Weights of a small mixture-of-experts language model, trained from scratch on English Wikipedia.
Size: 13 layers, width 256, 117M parameters.
Experts: 128 experts in each of 12 layers, 96 SwiGLU neurons an expert.
Training: 535M tokens, 8159 steps.
Below are experts of layer 3 (counted from 0) of a mixture-of-experts language model. Rows are named router (the router's row for the expert) and show model dimensions 0-63. Each number is 128 + 24 x the weight over its row's rms, rounded and kept within 0 to 255. Numbers have three digits each.
After each expert's rows: a language model's description of what the expert responds to. This comes from a sample of Wikipedia text that the model never trained on.

# expert 51
router:127140127140106072106098140114149152143128165115153131153136147155115123083153136134129163115097120098136125121064137145194134191105138085116148138104121140148123120095145139127099122118160107
What it handles: Line-initial hyphens of bullet lists, especially taxonomy infoboxes (- Kingdom:, - Clade:, - Order:) and label colons.

# expert 48
router:118164126119111071134106136140135132141133123117149105151151107121129121059153122147127105134034166101109101140087142146164148159092107149129109133136114131144108122121124135119115120125159128
What it handles: Word continuations following a capital R or similar initial, e.g. Round, Rail, Ralf, Ratio, and words like Television, Air, World.

# expert 16
router:110133117145117088141092162112126127143170118135166104134135136129119123022152097160125140093094115091146131074116123127178137154091112158115136154129153129144114138107155128158102132126134122
What it handles: Leading pipe characters that start table rows, plus odd mid-word fragments in names and rare words, such as Const-ant-ini and Ill-ic-ium.

# expert 30
router:120093132146143089076131128132181130155122147114147118126116153147126144097129135156110134112096121133137124130087139145148119179109108119135132156097111117117113141108125116143158127140125133
What it handles: The ed ending of past tense verbs and participles, usually followed by by, to or in, e.g. produced, performed, compiled.

# expert 37
router:111161125126138059113113142090141143160146164143169134126148123111144156111151103142146129126090173105117125114114141136179127136071137128123156170101123115123096136122149122156111110122162137
What it handles: Ending pieces of common English words, especially in politics and institution names, like Democrat-ic, Cent-er, Med-al, football-er, Direct-or.

# expert 59
router:126143120177107084092115181123118134150138156121148125174135132087143141089141110134106119100081142069117099134103145143186139173067126127119110163086135119128082143119145118117112108140131111
What it handles: Small numbers like 1, 2, three in scores and lists, and word pieces after E or e, such as e(ight), E(pisode).

# expert 15
router:123162139127103072092098134145127140189143145124175107116130131141135100121164130146128164097073159103120126141086149117142153181086098149116102139151139125160122127132141120145112124138143137
What it handles: Capitalized first word of a sentence or section, after a period or heading: In, On, He, She, It, After.

# expert 38
router:141120122134118095113104162147113124133162138151146120159102109132113092072141124192112131110113136099142078098092138116181178140070097130123097125116115141126156150142131147137118092144127108
What it handles: First tokens after an opening parenthesis or line start, such as born, 18/19/20 year pieces, f-eat-uring, key; also first-name pieces like A-r-turo.

# expert 39
router:114156106154095075040101163092151146125177146104130152147126137123161145076135131121084141104111150099149149102138164130134157195110130120130133172097132147135101139121137120140142126116156125
What it handles: Pipe characters closing cells in Markdown tables of episodes, tracks, results and coordinates, usually before a newline or number.

# expert 14
router:130131127164125084084114145139145129172128123120166149110180130124168140076155094151127135117089164131123144132096169128139121122028136138130144162139105138145092126142102097132095115141150131
What it handles: Word-final suffix pieces, chiefly -ing, also -ion, -ers, -ol, -ot, as in testing, parking, remaining, mascot.

# expert 62
router:119106153134165103130105147122116128149147107138155125159125141126120096135151126162126125077069119101123091154091122133179162136037095141109122135157113111158121130101147141146129095132129121
What it handles: Commas, slashes, semicolons and digits inside numbers and table rows, such as 1,587,514, $300,000, n/a, 45.38%.

# expert 13
router:122150112116113079082135147129091133136163140139150144150140129146140129094121119163109144127102136111137125110065148137168115172084121123133100111156121164149105151110135128134107103111135116
What it handles: Field names at the start of dash-led infobox lines, often the piece after the first letter: Born, Occupation, Coordinates, Workplaces, Cause of death.

# expert 8
router:111098106140137081132111132162152124150139113116161126121129128146157142097143127119128128074083078102139152131079126126165122125074109139122113189131104159145108130132125097146128129113133104
What it handles: Short word pieces inside a longer word after its opening piece, such as qual-if-ying, inter-cept-ion, diver-g-ent, Seatt-le.

# expert 7
router:102119119173131026110082143133138139141152189166171114153153117150116105065132107154111133101116116098142094099107141144174146193113101116129096135112113108148114095111134100134142098140153127
What it handles: Word pieces right after a lone capital letter starting a name or word, such as L-ook, L-ap, W-hen, L-os, V-or.

# expert 19
router:128142128112137112106102144105105106148146149115152114123153145182110122119150131171119158124108133141142117098074084130172152156100100164096132122119115112172137117129126113158116107133114137
What it handles: Single capital letters or short capitalized openers at the start of a line, heading, table row or paragraph, such as G-reek, R-ound, The, F-or.

# expert 52
router:135152101153103126088115190101134151142138137113147143121138114174135125089135128126120133106051165099125138137085125125136157173095126136100122165119113149141104120117145133134115123137141129
What it handles: Opening capital letter or first syllable of capitalised words in names and titles, such as Ch-ampions, T-itle, All-, San An-tonio.

# expert 0
router:127166113153140092083119162149171143141141124129163126127149091137158121066143094141112128107104154113129123143114160122138139131114132127124135143140123099175115145102103124128106120098128125
What it handles: Inner or final word pieces like en, er, ers, ors, ies inside names and words, e.g. Phoenix, Leicestershire, erotic, worshiped.

# expert 40
router:120154131132098142151120160124141109167184143141153113145163126194118122082138145116121132107105153147162080116085145128138156172124100126104149111177141112140096128114119116163155108101141123
What it handles: The word the, and sometimes this, their or which, right after prepositions such as of, in, at, to, for.

# expert 33
router:112134118142118042138075148109131124113192111131143127122137116142163123068151131149133157085089133117122121151092141134155166140121116105116128141140112144138141137129131096121138140115138132
What it handles: Inner pieces of names and uncommon words, such as playb-ack, McConn-ell, Montalb-á-n, Speedw-ag-on, replic-as.

# expert 46
router:127139115154125096133094146127168112137158129117167116113129115117130133093133145187110158102088114096118098158058132136143149114096110095114119152136098125145107152096141121119112105107138145
What it handles: Units, directions and infobox field words in geography and building entries, such as km, m, °, north, railway, State, Tenant.

# expert 24
router:116151135148128074121091153169116112149133133110139121146146125164147114094134118163108117107087138105138135125092141150155139145054130154119137185087132137135139139131149111149103106121144130
What it handles: En dashes and hyphens in ranges and scores, slashes, and byte pieces of accented letters in sports tables; also "couple" after The.

# expert 31
router:102153119157099095096112180131082125133121142117135135119135139176141127093135114096124131091085147132130147121135154119193126169058116123123099126065116115154123129127134115125105112123131136
What it handles: Mostly the space-led opening parenthesis before abbreviations, dates, ages or glosses, as in (IBR), (c.1537, (age 68); also bare spaces and some numbers.

# expert 34
router:124157118126110067052104157132128146148176148115167110172138129139146135111152082167110139123106119115138123128080147127155134122085134105124130158103134155127105157155130119157061119112175145
What it handles: Possessive 's and possessive pronouns his, its, their, her, plus nationality endings like -ian, -ese, -ican, and closing quotation marks.

# expert 26
router:113144101143132081091086154121162138144148114117154101158150122140118137053154093182123160097053155110115137133117162126151161152086127123141119135141139129159125147142102127128130114135140114
What it handles: Final or middle pieces completing a partly spelled word, such as resemb-le, prefect-ure, rel-ied, inf-ection, f-oc-used.

# expert 47
router:100157096151093130163091154150100143119126121126136142131159105123142137083128123133128122107085133086138171142091152138158132111088117127122122150092125141146119133129128129133148136122136144
What it handles: Line-break tokens ending headings, infobox lines, list items and table rows, such as after Career statistics or Occupation: Composer.

# expert 21
router:098119123157105091147099112125107105141136143104157143176119137142136124159136098169136161106082185106144167126162127124162119137080106141136112184158127119113139141135098117154150147122132133
What it handles: Commas ending clauses, list items and introductory phrases, like "However," or "In May 2023,", including ")," and "",".

# expert 44
router:135112144153137110086081148123123147156120127121155137166163145121155102110172118138130155127061174124144105132132114129205139172088138129112120138118137144145123122132112125144120159126119133
What it handles: Verb endings -ated, -ed, -ified and verbs like known, named, called, said, as in estimated, remained, also known as.

# expert 2
router:140118125134137124165118137126123144155112124127142109154150106134143113112139105095145136123103113069167116132116125150195149141086113138118109163096113114180113160123100103160114130119165113
What it handles: Hyphens and en dashes in number ranges, compound names and chemical strings, such as 1595–1632, Seo Ae-sook, K-1; also word pieces like ter, un.

# expert 3
router:125130110159119085100100153124113170162150148135164121161130128154135110092168115161117128123081100079168132103115165128133148152098127144111123166113112147151123150112124126130111128125128113
What it handles: Four-digit recent years like 2017, 2021, plus conjunctions and prepositions after commas (and, in, on), word ends like dise-ase, with-out.

# expert 42
router:144147117143109077100101163129152137145137142113170131160156123124145116074122092160106132089098152114132131127095138141169143158085150111114133134071111109158130147129125124152088093129130124
What it handles: Endings like ation, ment, ity and nouns like office, service, Church, League, often in infobox fields such as Education or Excavation dates.

# expert 50
router:141118132131127092107118135105086151148159130097155102149134135143138131126170120145122159116107110107112153135094143123140159147109121130125139119089138139151094124117102092151137130125175138
What it handles: Space-led lowercase first pieces of words, such as m, h, s, ac-adem, ass, polit, as in academic, maid, suggest, hypothesis.

# expert 18
router:115167114135153073092116176120131124153139143091173106122164116158148109095115093181118153123090152082106139144106144107132131143092114117110130110134116124156133133141143109127111119126115099
What it handles: Word-ending pieces like ess, ics, ism, ress completing nouns, plus capitalized nouns like College, War, Best, e.g. illness, statistics, Academy.

# expert 1
router:136134109157108079110113139124148115170130126094153101145124129141145118069158128176118155111121141130121140104121122141173120137109130135128139150098138115115121153165130096115153123125148125
What it handles: Punctuation and markup tokens such as opening quotes, parentheses, semicolons, dashes and === heading markers, usually starting a quoted or bracketed span or section title.

# expert 55
router:124103116112123075090106171115140122151149148121145131157142129113141136097156117121114149089092122125115133139114144155187141134064105133143150131182119135145124120095140128172109124117132163
What it handles: Middle or final pieces of ordinary English words after a short lowercase start, such as electron-ic, f-ail-ed, am-ong, n-ights, go-als.

# expert 22
router:122126112156117092144101150131120124153154135123166106132148119135168092087142128187104160113104155108133157120078138120159139129083122151136127166098114117139128136092124110129120106114141121
What it handles: Line breaks that follow titles, == section headings == or sentence ends, coming just before a new paragraph or heading.

# expert 43
router:140143141124124128094125155133115116178132147115153116152125130165135098127143128095096171125089183132138138109107122121143136187111128128114098175109140150129092144119142114137118133137142147
What it handles: The space-led capital letter beginning a proper name mid-sentence after the, of, in, or by, such as R-otten, M-iami, S-oviet, Sh-rek.

# expert 61
router:112148081136100070076118135127123140149129149134150129172165107157136120086151116131115147136087121084134095146080113139163153172085115152147112152111124127148122114112129145124131097148168097
What it handles: Word pieces inside proper names, mostly European or African place and person names after a capital, like Es-se-x, S-é-guédin, M-oll-aret, S-ant-iago.

# expert 11
router:112145125123133071098093155129111125147138137131180108150093112138139106096131132134131158092093110121132140111095119158151151191095115127114117154126114138165118149104112109145129114124168128
What it handles: Pipe separators and capital-letter word starts in election and demographic tables, plus primary in Republican primary results.

# expert 41
router:110167129141120091095111162145138132139137145096150125138137102133137132082153124145127130096074079088119112141113120130126175146113113125133107125127096135127128164156111135114125156144162146
What it handles: Pipes in results tables and nouns like time, film, work, war, period in prose and infoboxes, especially Running time.

# expert 54
router:123115123131091104093109130117156141135136154115159137146136092138135128057136155172124119094133152132129114151096129137128187117071123121130120106121132128152102130133128106115119100128099118
What it handles: Individual digits and digit groups inside multi-digit numbers in years, statistics, codes and tables, e.g. 1563, 38,125, 41030.

# expert 17
router:115131111123105144118120187120127159128182144117124125132110126131137122118152108161137183097103099084092096093067145135142154148120109102118150120159110128162114137119124111123163114130146128
What it handles: Short lowercase first pieces of a split word in running prose, such as c(urrent), h(elicopter), le(ast), sec(urity), charac(ters).

# expert 9
router:103136101132103117107102165143152144190110142097163097116137107138140130075156139128081154118103166114136119123102138117167140147050125131109117123143124151139113135130126139152122143104108104
What it handles: Word pieces and digits in football and sports biographies, such as se-ason, le-ague, go-als, join-ed, d-ivision, and table digits.

# expert 27
router:101145148135091063091099127147122143151127126093146137130135114139137118090158149173129143097068154117134134164113129124150135137072101117130134128094132110144097139151119095127099135121130152
What it handles: Inner or final word pieces such as -ist, -al, -est, -ent, as in ex-ist-ed, Atom-ist-ic, tradition-al, Ins-ect-a.

# expert 49
router:145097095151116090093107154152138152157145143127136113135171116111162117043144141141111135088094127099126136116080138115158155138072124125121120144117143139173145141117166101111113127112136142
What it handles: Final pieces completing words and foreign names, often in French, Spanish or Hungarian, as in fl-ute, campa-ign, Ha-ute, Zoltá-n, hosp-ital.

# expert 57
router:118178128150110091083093123122147139154136150126166133130182142160107113106158111135108122096074121108161144110113158141183142139081117104108105119107120103153108152105116102145115137112152147
What it handles: Single capital letters within acronyms, codes and all-caps words, like UNCI-T-RAL, pMS-R, and capitals starting lines.

# expert 35
router:101142124155098139080091175157102138145133128140139133147170134133121127116129134188124146113126113114128113125089157147135155109083133133152124166119128112146141145128150118112088123150141114
What it handles: Digit tokens inside times, dates, coordinates, scores and codes, such as 9:00, 2007-10-25, 3:11, 58.574.

# expert 60
router:135176134165075077060126146144152128142196158138172122138154128150155121125146132175105143140095147133156075124075134117177126157104096145113123150167133121146116141103094110136106131124184124
What it handles: Determiners such as a, an, one, this, that, mostly after is, as, with or was, before the noun phrase.

# expert 25
router:130113123155116082087136154122128088148139108090137139117115126125147109112151126146105148110122144123130134124094133106156156192108081150130123118094086121153146141130158124146123092139131128
What it handles: Table pipes and line breaks starting new rows in stats tables, plus scattered word starts like sec-ession, sec-uring, feat-ure.

# expert 45
router:115133088150086103115117149115150161133135154090181110156141133144142126073143120157104161119092136123159132101106135125141146155076124140119125138107126140145108138093134127130116111114112109
What it handles: Single digits inside numbers, decimals, coordinates, season ranges and table statistics, such as 2004–0-5, 28.-1, 71.-4.

# expert 53
router:142133137134120113076138127129147128134174130126126129158169112124133127050143098119092112113096118126129122142100127143167134138078108131112123143123124137147101117109147120135121110129143099
What it handles: Pipes and semicolons between numbers in sports tables, plus ordinal suffixes -th, -rd, -nd and words second, third.

# expert 58
router:152112111146111115080109176133131125172117146118166138155148130143127107075154100163122109110112143111142143092081116146191136176073120127129126137112134128170105159122113107137152077104142111
What it handles: Zeros, spaces, plus and minus signs, arrows and math markup like ^{ and _{ inside sports and statistics tables.

# expert 4
router:131161103121124116101124173150129129162113126124165111101114114131161126092137109167092122115080121096125124138076134143171141178090120165123146133102114125130128119121097114148099105118101127
What it handles: Words and word pieces inside wiki section headings between == marks, such as Credits, Biography, Early life, Career, Gameplay.

# expert 10
router:102110124146145087104101171128158113159125156131177108141162140144138120072141104186120165096106144104146128133117133130169169166106080143097132132108119136167137151133119124124106134135110111
What it handles: Nouns and word endings in table headers and data rows, such as No., Year, Title, population, song, and Conservative or Native.

# expert 32
router:120140100180122142088112177160117150143159149112134149129139109163134115120109141110114159119085159085110152116086138130122140145111105103099093169126118147148110125129143095113102119101150143
What it handles: Space-led capital letters or capitalized first pieces starting proper names, titles and places, such as Sky At-lantic, Doctor St-range, Kansas City.

# expert 5
router:142115131154125074127095166158106175132139168102164133130134110121134150098169097161093140125081143101116101119098139130135150156092113152099118129127133118143109161131092102140122135144124117
What it handles: Common nouns and verbs in biography and sports text, after the or his, such as first, team, record, lead, round.

# expert 23
router:113172141134123062180123120137141146141164117113140131153165112123121151126137093210108144121063154120132145127123141149170120152108107147119112166160115174137129127093155101121074132114107129
What it handles: Word-final endings -a, -ia, -ina, -ica, -land that complete place, team or taxon names, such as China, Georgia, America, Arthropoda.

# expert 36
router:114127148128117122136131130147118128127147138123141130127151127146145143073151132194107154121085149115152147118078136143153144125095104123141130146101119115170111129116136123139129091149122123
What it handles: Newline tokens, mostly ending Markdown table rows or preceding section headings like == Songs or == Qualifying.

# expert 12
router:116140103114133055107090164104133142161171144113145127139148108165132124075132113151140137066090139090117107125102118127167153160085121121122139154099137108165108136168133128139107132100159100
What it handles: Single letters and UTF-8 byte pieces inside non-English or transliterated names, especially b, w, k and diacritics, e.g. Slovakia, microbiology, Croydon.

# expert 29
router:098141104132122067145092130152114161126182142095151120156146125154140128070124133175128174114098115117134124115095149124156158159104121137118089154087130146140124137129118113136102121113176137
What it handles: Middle pieces of split proper names, often South Asian, Slavic or British names and places, such as Bal(let), Velichk(ov), Northampton(sh)ire.

# expert 63
router:108169133146135076087099166127135134129107128125151105132156120132147103133126120107113130096078115111152181120132163159185151152037104126111148168101120131136130141136124120142103117147172137
What it handles: The word to, plus modals and comparatives like would, may, could, will, than, into; also ide-as endings.

# expert 56
router:128176104128132095095119154134132123141105144110159129115124136157139108073136131166119142118096165122129158127073150149141177144089127125122153139096127149161097116122149103132134131143118081
What it handles: Opening pieces of personal first names and some capitalized proper nouns, such as Rich-ard, Rober-t, Will, Har-ry, Mar, John.

# expert 6
router:137164120144126093110105179130137158137163147131156119147144107175098137118155120153140137104075121100110107128096139156146151168069123116104130121116114116145134109138120117136130138130129097
What it handles: First word pieces of capitalized titles and names after The or quotes, such as album, show and society names: Secret, Blues, View.

# expert 20
router:147156124145111099124114156115155136127179144111135124141111122159125110177133081202114130101052116133140106116105123121198139131074120139154110137138127137118107130109146123125092111130130121
What it handles: Coordinating words and, or, but, &, then, and the preposition for, especially in sports "appearances for" the club; e.g. Earth, Wind & Fire.

# expert 28
router:138116135153156043110137168133152139156156140150150122142127103152172118085130110153092160104084126141122122110127156133164150156064103128115125117150150108154122144128139129118130132110115143
What it handles: Middle pieces of ordinary longer words, in running prose or names, such as unoff-ic-ial, per-form-ed, f-ind, fict-ion, art-ic-le.